Below are experts of layer 3 (counted from 0) of a mixture-of-experts language model. Rows are named router (the router's row for the expert), gate (a neuron's input weights, with its number), up (a neuron's input weights, with its number), down (a neuron's output weights, with its number) and show model dimensions 0-255. Each number is 500 + 40 x the weight over its row's rms, rounded and kept within 0 to 999. Numbers have three digits each.
After each expert's rows: a language model's description of what the expert responds to. This comes from a sample of Wikipedia text that the model never trained on.

# expert 3
router:524465519528556587477519541468438440554527514480479530477541414536496547420456445468543504465441552478524498460510502508463512478552519519505486600517588525541493539581474497481468492476472441559500525486485508538491467483481510522557487520506532442506555517504470496547515455512527515458492528496507539510602541568590451518551511512542466503439488464489470473470515494446467463517499474542414550448532460471472449463453460457513548495467530582431550477460522533504475509520491524504444526550476569411553458469479597446492511485525518481487450453503550503512449546521422545475518486500516562528469464462470503538545484559486482531570495451473530561563519489603495438505477529530533522551542568565536570478513425473476508490447486503474516436537449528534518571554467437
gate0:531546532474518492534520462472505491573468587448453581473446507509532478482516513457544444516490588610470528458466493513568500488471564510504492486528491510530497492451540565530457502499496567506481554488466553537505580486468636504487536525466498580467472507472500485578474491420551468482571524488482499492491492530463445485452459496522577529512552494505549504531529476491480512486475462512553513487583462526462479444524559551500550477515526486519453514462541464536586471473486466472551443655497480508557521538555526523475482549432466458461481442527528532500529473548484541504484529546556452517549506510473520558448541559488559519571496550576524557463506526517512505470503433514473545537521561441471462537499509532555508490466547458556566474536526503483488534564461441
up0:593504502459507568529579511449536492489554541456455531487499502519511532424510508469594416440471538446558540506464504467470530472489435564499519508488500560579465469445503486448474496476488488574471535516460503516562494520479533514492485490425505521503545462488465459553471565453482517460471510471468553442447515535481449518558456546464520517528524493477503529493615541466537447532486499455499462436491448494512446476493558569494518448468457548545489551489428521529507441509512520471551525481538517522547579499514500438548534522481502518585435498504536553513489474534527499463482508502469486524499512496385500525485544473581522509468547487491466503507482577514430516460461412534492526500543542440572433451534488487523567429476604566425557536544529483470454546473478489
down0:528454445448527423471484497448562449518508518543469451506483509503442477492539497532474546539491512524559443573477464513474454605493560441463536500503503474428499509519511476500514485514526474551523520535547503510404533490497561588543535512466448498428470477548485386516465524498462531520429504456494480474482484493563511490509538512561435547475503595489470470523505522522514551409445495556510428483491516547528488484400468540492476568505485443501454434483509515496521627448525498493514453489412430532531529447559467465505504536446508468532504454511482528496519521492478462382481488448481482534506583508495496492447524464459456511504491531474545492459504553495508514491466473552472495482591473529499471533544471563520508572535518484530514558509545544450569538506598449
What it handles: Commas, spaces, second syllables. Commas, spaces, hyphens and prepositions, plus second syllables after a short first piece, such as p-all-idus, sett-ing, soph-om-ore.

# expert 5
router:518471509465498519522502407489485474484505485454477530493528445510484510492521486530483544462488559493514481505552529490472542502512497542539434488530517485482510536495527584465518504515510522472526447545536540495531427440448584436527531488519439546495501489598492546550473477451579512462521538472475505540527527561505450584511500487529465562460498451596478468487532554502479468536499430544443509482518480518458485520501429504561547558457496496491428517423423562421497519539534542523486509511501593447537470446489506453533572475513592480452417484543498491498454531548478491525483507474593577501545500478488448529500463483528424536505476414561512496552605508547440537425405512466540542516476505554504537493474472454490448459467484524503425442477439445465514510563476491
gate0:516472497474528486507518467565504462515476477486527469561490456503471504500522529550519528468541479470513453455488450493545553547507433541505464521562550528512555398518502468495495552501496529532512566516505516441516575478526558491510446516493461459519585510560471569578478525508438508538494539492509475513484520441498475443498571544503445478524577508521476403492479510550432514428472581560541488526460473494479462489548489544545504466541548484499549532531457507554468472512535538534409510485538536567551490451495495488531524498586500507523425418553532560498452454518549425457430544553541543479459501427515437474511478542547493555506609533509513575540444490491460431535511491520467527465549421484519487444437505461558482440448545421493522490473457505500468467554474450
up0:481503560532508480472454476536541542516548524540550552470551454539445471460487515450445514568518463531499448506503552489478517509424524475536546467553466551514492497496371523477501492437550514504461528519499484468495401501476543531532497423541491480465516524536522457445474475517438512456454496505518539477460563544480461556505469452464542555500512498564503484556582435481535526565416558449407473525460475504481487508631552534567459531590440535546512509506474480489462507559538571482518471475468488466497454426511525453482515513466516458533564533485549461514417534475492488463440421546506475500508485442450495533562442461547509436543464501503536467463513439572467516475522559431410467545493497500462535565488526500521487559465494522512452534498512488509526443517473516
down0:525531591459498501523448527537488495598467554494454476531456507493438516494495506460604437468519501443453482473528515586472469502463540437480505523527500473466411493539448527496524451528480518538470492455539488472563499532560504520439493504530458491506535496475510504448526491540495475477510599593472540447503510523471493579543469479519490497597593501489550433516511473471458451535599560484535479466522532459462419481582424567527543503502459480520555482481492476484547431570515462455464514523436450449559470528424550453525575465490537454496543522576574490563443499459551508480501495570544507440542551496547503494492391478513470520499508455509476528504516511496445531489522473450490525455454527525489522543449557506481422458533519523486498469547468510500487508478501536
What it handles: Digits and name starts. Digits inside numbers, dates and decimals, such as 0.75, 2:05.40, plus a name's first letter and determiners like the, one, other, such.

# expert 0
router:519480490497553471495463550525488411505521534528546536446560520508474588503585418448496429486463516520466488450539550571496593427559511508519443519574522465513491473508503508471532460423518509489560505496555540459555470494469559525534498487576508487514545506530481564575528445537517565448425510476564540531516554470519494589503497534526476481468508471533515411545493499465466442485497501511419488515453478543498441458517466493473479501451506541478528501454482526510457514470487543474424556557502569498502442506454463477484502464444522456438489472519520468526438516490491460396487487477566565518481472516456519486453456443499461566560496441522540510526507458524480482478473443495526580502455516503529568527456481366494529498469507583535476466601529462516496515500489533
gate0:516500457517478457532556443458507503503535536516494461488492479449495523504471533432479426474503462464536555521551505539473545518544527415508494494531575553531462471480562437434475486478471507495547495556452547467555510447524521575480406497472470604480440525468504506534459487522489475481571612455471503489521471491508509531513435592512523580521481440470480500405474535499486466527487509515533505481535486533473510506530534508493497543449529509526533448537523597508485464521570487531545558523422569464499529515392518462447482509481489458465496491544512472568546460573537457490453499532466478535544541466532579506572501490500495454499457458490484514451485478556501490474525504449528544507530453492598491532490545485443559417426414562580541462516523499469441492516438526
up0:518479460552559569479559554537521546438575541591527548506397572501539583472504508475517421507501476527589549424557519544508485457440488475523572458572500486497479487489563517488510557421590476472472537487459551526525521508521441504556481537447523515540496542468491498513475530501508463527514457497557559487452537462482523530456496540581489516507469521470488501496564521521538559497429452461460535492476538477455536483506536494461443550520518548493453490414455478493536465535450361481512519588502509490526477532533507506488508499478534533555500533447529490471536528474619563486522429463530521505514504509484541502488580451477542533441554444583482501484439459465546515518501489474492580498463505505522437558488529543532546480524471496506505527468518542475530498437539485
down0:466476489495433488489517527466531496502533477461532572503493518523550496510492510496483452595519571607508488481447525478519484437513504522468586525455528547522477489481534459527450532458462485547481512529549410410546487517527462523506588514477543432578496476455507479504588433479551449524488522490482503491459431470499452542585488492560559522528560450498485416520500477516514401402470482486499458519474547532509556492527517448489425429546421519447506529503479466468457513439513520479591488549546435490491550487436532461483495498449479538517533557546535471476498488513486495532505464482563450505500500473564491476515519510488533483437458497509450531572460475491486546474451479457566506471554521575542544592580553452508475522469429475501466482527574511499545470435500500
What it handles: Digits and word endings. Digits in years and table numbers, such as 2 in 2014, plus word-final pieces of surnames and names, such as -es, -in.

# expert 1
router:514424501431533459511471554553495459543532561403539533496566457517471531481471451531536456524477468458515520507538543533424592463545543496513425528500524496495486477469486473524488510459444479478526480466451569439442444489501505517481478492541470480507511458491503560544486489433459540453402564563531552581474507494503476492522511569594426569410521465515524418511529575475499441478480481505481511464518467497508465463491391513536490535492485477497483484503535504457457536487457544520490536470552510478458546531483462496498540500530496388483487496584509555507467511439521503445471477506551544509462476482432465575489417440488424455520506457568554525539575480533469508485461509510551536504545563477519556592530476421431466500499504485508489474548500481479521554511488522
gate0:510492544475512513484531512465486549475492500530476566538517436545530493487520518515553529540572492487453550481476457428491503543539570468518446565481523495468526444489473471484535535566465529489458530554523581511495429459497565533472503460499496478481423495565468462544510521467486496541535564437402441445517491507520466496568477514493426526468556524451458488495428554531525566538517599510477512502502510531478531469563517553463505542516450522517515549499465600557472450610574495498499479512436511543511502482462465453540464526563455492459410474475540541549496447496505522474462522448513517527484551447434484577472495526534453460415545383565533497478485518547536488518455548498472463533580536541532486479534420432435443512497527501528470482504529493477475530492531443
up0:503470518520439547550561432483478476526559516564452492535533480458490526459478502464512477491517548434544470516491408492570500456459476522511504532467551494511453463385477469399572488571535528535550526510478538463486527466452553553499547467544543421499496576503510551487467526475480501485542516508448508507470523479513487496518514516560486539447493497546528479599486538585530516463550545523502492474564501425450495451437492553540560513560378544515524538495537470450514538479463464461467431450494501514510463468481520499565480486498514488500474495491491583531515446508454435568457538508542497558491536481529530480568434457563490495533500568483548428525519556477515491531485549470453575507545509477447548477460491507424513398497536479575574529501490457480507510570473507
down0:515542502524533446503534489564440507540491518438472498576401473402479544577556471465484466458530558509494475477556557532507495441463510487438463511542539486528556509474490491496496466523435516443519527455549417505567445534498467430398507448485495506476476434491443533501553518466579512524561507488473558451480492507514495567476495542492526452510560539464480439515550425492541448559483511460540560502571447517472403545495527429563484532485479463524489525484595506507430462481525528437462518498550489429509474468549472522518515442570512488497536510583447478523495508496552483492515504538508518495422526524548577520462482442517565407495520494455564491512486467523512459537520540556419503460491425539468538458543554493484455513517432501451498494472496516511494459491514482
What it handles: Word endings and punctuation. Suffix pieces finishing a word, such as -ed, -et, -th, -ers, plus commas, periods, dashes, table pipes and heading markers.

# expert 2
router:509425494491528555484466556502523470480450491455562544458513462495508539435515493471595431509461579501445537415576521546474502473538499557507445498537570507543512498508464436407450523405483492562507561527493498523531536460470623524528494488487454534468491501461513545526427490504495544500452575481473522510525542480502532529549524544467489551514471457550458483471531551481465457505471475509526493487483456453461471513512444458523476481505539526454497481530465486508504479519508483461448551626511596478468447503561591459460555491502560419471467484489500487526419522463497550450475450494538517495479448423473506520510504498543428596520441446554473524514535501563476480446523509445497549495553557510522490520542470465544445429475524549523480481540492530513540502434441465
gate0:465500496550583507576537598518495467501519500535515499472525479516521520467515498472437492482559471521476543467487500605457462459515538580439535526448438468512469552513438542485463469535529492520495558502464575468525484548490481528559457554522544466551472469575459508488519525608560568451446475515546544534537426523528458554403530562466506499474440519458473503532519479540532459437466444446430464506525441509496528524481486513496561492488492524460456464439525535454504566489516563489459589510554553393531484515492533561500487486560526513533484491515513481480582520511497537453470562498466514483524489484491433468505497535462478394543448492521454462466453469496518441534489549508465587533503481543465513497581454521458498481509481462507447560493554431503506536495564492
up0:477506553539465411511517513538509450542492502453501561488535518496495515524549441558527502521503500519512503451540520538469544478470505541535445412497451484545503494500467512510462387637455497502451494459515468486431438467502470537519525467505520533477477525490503397479555597605471523542582495402471501493469510520462458475526538584554550570505560484483471501550510484557540489557529515519563451462517559489484476480513537523577498453544544541546467537504533521531524469497531483436484540481513471422435475484501537516578577475518467556476484519543475560476399514447500501465432493484547475545517533461445466479503531457571508522436524558436484555446477483513511494484542514494554522548543526550531494493524530460524532536480520512471449475461434471502564500539447463
down0:474466537541577435503451467533499471515552448590464498526544491549507454414462507526452475435532462560474536472417475439445582553464532484470543506535504544541460558504527498555499509533494453535519517512511469498464436535436486574454416563487535450539515556530511466366483531524521604492464459493461477524468534508594484503438493462430501555485507455495482508553511509551523502556506538504466458589497505496522540489452562539499531487459552442483510494501538436528503576484450478453516524501491498555497527559476551553482502522495406495486418543535469473477465480445480517488542532484491517475479418440493471491469480597542515533500533463505497474480508431461554509477481490523579509515498509511508441494573562492499575464509446436465512537492480550449533503493495509
What it handles: Mid-name word pieces. Inner pieces of proper names after a capital initial piece, such as V-ient-iane, R-on-an, plus heading equals signs and function words like not, its, In.

# expert 6
router:422538527501505454470518502498461403494491505507486523484533464535446517515539488534516473476457527484439565481546529488524561467476554515541466533568502541409526506560473537499483495520526512512536472552535551504492478505450508455530466403531496450482498500479463549553518488572544541426578577535484600544427545496512572555505533530476400539460482456539449389444515521540482470524529540563499467550542517535452544474546419571569449541528479506439419533444510464475474566517514540488482498513541537469452475474518501503556550426513545507462486496547514521493518564490512512447526427482568535442504433452468383511487485455506481526527491446522513509515506491504477491498464536445522555525484450569469471545479462499490492483483529558547472463540442428527532491527492488
gate0:443588532491534419468497514511428492595491530434548438525499495513529480492524461551518546485497428481487525499504492504521512521532570583482443517478539501513476481506467531501468471579471494414540450474457557553448493468546509474497514551537483495499502539529481517531475519492515436481536502473494491514438501519468529505476649508544526572504532496548526532474513498575575467475463495474442515510564467432533474491548488474508477525453481456350504499481502539508553472484508606460421523439567539524471518592511523482483497571460499455463512505510477534479501448543547507451460523419542478460444549544520458504577432525488540441500457477561537451538503465510521454545577467499514442560559513460486518531564476498543522521512481479466510504468484507550527568530445503
up0:536518534446546467472572487539526499467536481495489503528483428504561437581554507572468537501493501493464510466474502518540536472476499496534438517548490538530566466474506482575587563492401517579447438568481510475517493474537575488504470505455479512460533473495537525522519455501512506475494497536445527512530435480584507468563501442441429493454566530505512406518485531517450495487502544529516506490409508467473516469508490558536438532437501518594501554544503518526441494579572553454488484535509442506484466576563479455515467448594516568537460485493481546511455441502541496512498501499444523486433471512502406481486447535463502473538477563528430505497532481565509476538470516487458467510507491454504444422409468498560416474486521478455477558486475462527473526497583490
down0:530509572438527543478537548532508459516554504472567515546482522607436513523423539504489543459422473479448533497531485432472422483518486510495512455495515486458525475449535448499499474470503419563531481499440438478481497500510548479430478478485537575502459517489457452520506523496508506478504409505461466457557518523584512492522539454531496470507545488574486484461551572558496604534533454565478510488509540475499506423486490519534458485511439464483426524492493466545494508494471458505526603459454612424477505524460513480529566528466494523499485475526548513437489478528509495522566485383529460442542502493535470542571509538511461485481532472452499524508443496481456515509471541430493482518568513431494425499566477477439470532517493508554579474515442487446528590452525534
What it handles: Pieces after hyphens and labels. Word pieces after hyphens and infobox labels, such as co-ed-ited, college-ed-ucated, Region, Height, plus table pipes and lowercase initial letters.

# expert 7
router:459478448465557517463511519436448472552528465451483502433479467476510562505543492451575460546466494496483577470589494520467563441530462509504483480498532483454518431506462518472492533470481465527513537550472524552503511504476574525522515552560467530552496508514452535559450473511517487519437525531548564543466472465502550520537487536549451597423453466541513521496542575496476489458501479470506467477495518498471493438514513587573496534438482518478500518495462504463424484543508536517431492538489553481420490524451499521492548491569488473424500423551542558532505525528521489422511492461521586507461450470476445528525449447480501586522492437547492489521521432544478551494456488498559517508550438546538512599541483452399519473526483477570468444587495471480534592514513528
gate0:514454487472503544458482565552473476584480417464457518485472429526529467486473549516528541494410479434523499455460471548426431571480491516490540498479418525469496520488498549459423496473456510518509516532452518530539538488465501514555488423463440518547449511542515516517458512492534546508519541452464486470477492487541456546491517575452482484519539478500528544438509435479493434512437565504481463493515480511496495529571407539501500515464576438484517458508439473597469488490556506509451593542538572465483486563491582505491514508505485493462458444497478471550498574528507499467510483544479483516496525528496511545478472499455459422531531493533568443533509517538564398487447573427536533559549493472553429439505430512556449515570524500538422459494523542484499497505579512
up0:507477549556495457545416501484552499459536555508544538584449522516497523497580520436507444511511511431497470454545474567495512464499553499495430524514553563526504451515432420458500469489502510482472498510500404568513427523551539513516441557467540485501529446491585504515589467525454531492512520496485474516475515429483562431485476515485517510490541490430470552445506483554477488492508555519557420509523445526581487466454516509496537466509535541509539520563512484509412538417549474480491462465497493534490491476568472424566460508474438477470531576521531406493442535449497433481460444484465502512455541419529525430505445528551507432531496528474486495448532510593551538434569526495524514501470503412525479498513435460516516465445513497574517468513512547488507524497494495
down0:515460559458542443504498499452556472443510479517534561451576451561561524467504524475550474495405504390467587475430544451437534490486487557537484490456530506473443481448482513541608444444493513497508486490545465464555521524480513454495490487511511532455468545631519548588459501526437504560467473507514530463539499484494484558463530494536447527539485502432478527581513442524512484574521447457456554496432516535525508519554525495501483455470471467471465530492527533542510530548577528499466469506478472514492479504489481517416506498454537476456543437466480523441510532498489471490565553420498513589491508444442508576512447500534482457472520499487528472511511562419486492464522506519482543521480506495474505447508508446499474581494579532468437421533448487418512459534488537
What it handles: Word stems mid-sentence. Stem pieces continuing common words in running prose, such as exper-iences, performan-ces, t-aught, sh-aped, plus he, was, were.

# expert 4
router:571446461485538554489525470472475493561539536479501522431536465476481541486492539472520489487518566470503454545586526517484539433541483505493499542517485519478453486511529494436478496400491476525586501473440517412479479470511426446518556509597439445531512476487513493565448539555545532495519603457471602534494511499486471545488517530557521568519501491552443478486540448547457475503501534499456500441518477486477528441528503519553543502436501523459441464448487474436482504578485541559482502538521597509536494495448468489545553444491520504489462540545528523527499484513478511427539523538580487529469535536478542524517484400560491543451481448536535498563458562519486465443445502479526527509554529519496583527562582426486537480470426540490525475523449490535551500560438509
gate0:589523552479533556520468449430513581448549499480499537454474491495488498420541457515499565516551486477489508398491473455488493493466460543571511492586520469500495505501474558426477460551460484470478482575540489543541517490492539490527425557545512458483471521522554475488470528588583459424456415509581494570536433535483496507598516483423520486482513506498498464495438485509513522508463501487437482533459499477487445461403509514475564527509470575551493447524481522554514545471452473526488510524486527511547480590528505509479571568508499456475468554448509507461554517471545517519548475522486513455528509546488508500537529501567483590558483549482477421555491474548463527541535470516507533551531468506522515438524406487495436522490452432513528517540418518495557491568492516
up0:444542538459503400525471596536484470435418510545530470553532503452527459540472454457458517504454499464510513532482564488524505456470440519537516507541468487359457488501480569491507501570525514519517558500520503456457528529473480544502474506574498492529476476559505563500563404523492452483515544503486444513446513514483515554589534488462454532500538443494462520493492506546545489493438486539547541545538505457481532472502478457415507460517505482469563524474439518508512521537552533479560506484550459521483496454576471487444497499416467536549496465530465429505462534523508604468494530481473501456567533523490488470529453400402460478439491518447526541495493539541473480453470492493449530459483481495562454593443523485458504461544535471495550506518553525437577445521555460
down0:479520529524443522508465538442518437491546487420534596513525476535496494505462501469517448440445545490481507578542520537454461528515496507461517496500449532441540447558502593539474484491500551525570461466512464484463463562525478450516489525493495455413490536556503499547495478546554481481473502521562469478504560517441527495523514487489448446560478543540515522468475430433467537552481494479455473483528511449525568499508511487471529523473543516533509473526425560566506467544548516570541507498527586483550503444484417483504500573463550487463546509477523483490507480433515415478518495466529560472652525449455500454508585453474435514563557469485497553483518443499538557510526446520485459492531441527560510580483538480516454534481528432443560511465481532544531463574497558
What it handles: Word-final suffix pieces. Closing pieces of longer words, such as -ides, -ics, -er, -ult, plus spaces before table numbers, quotes and closing brackets.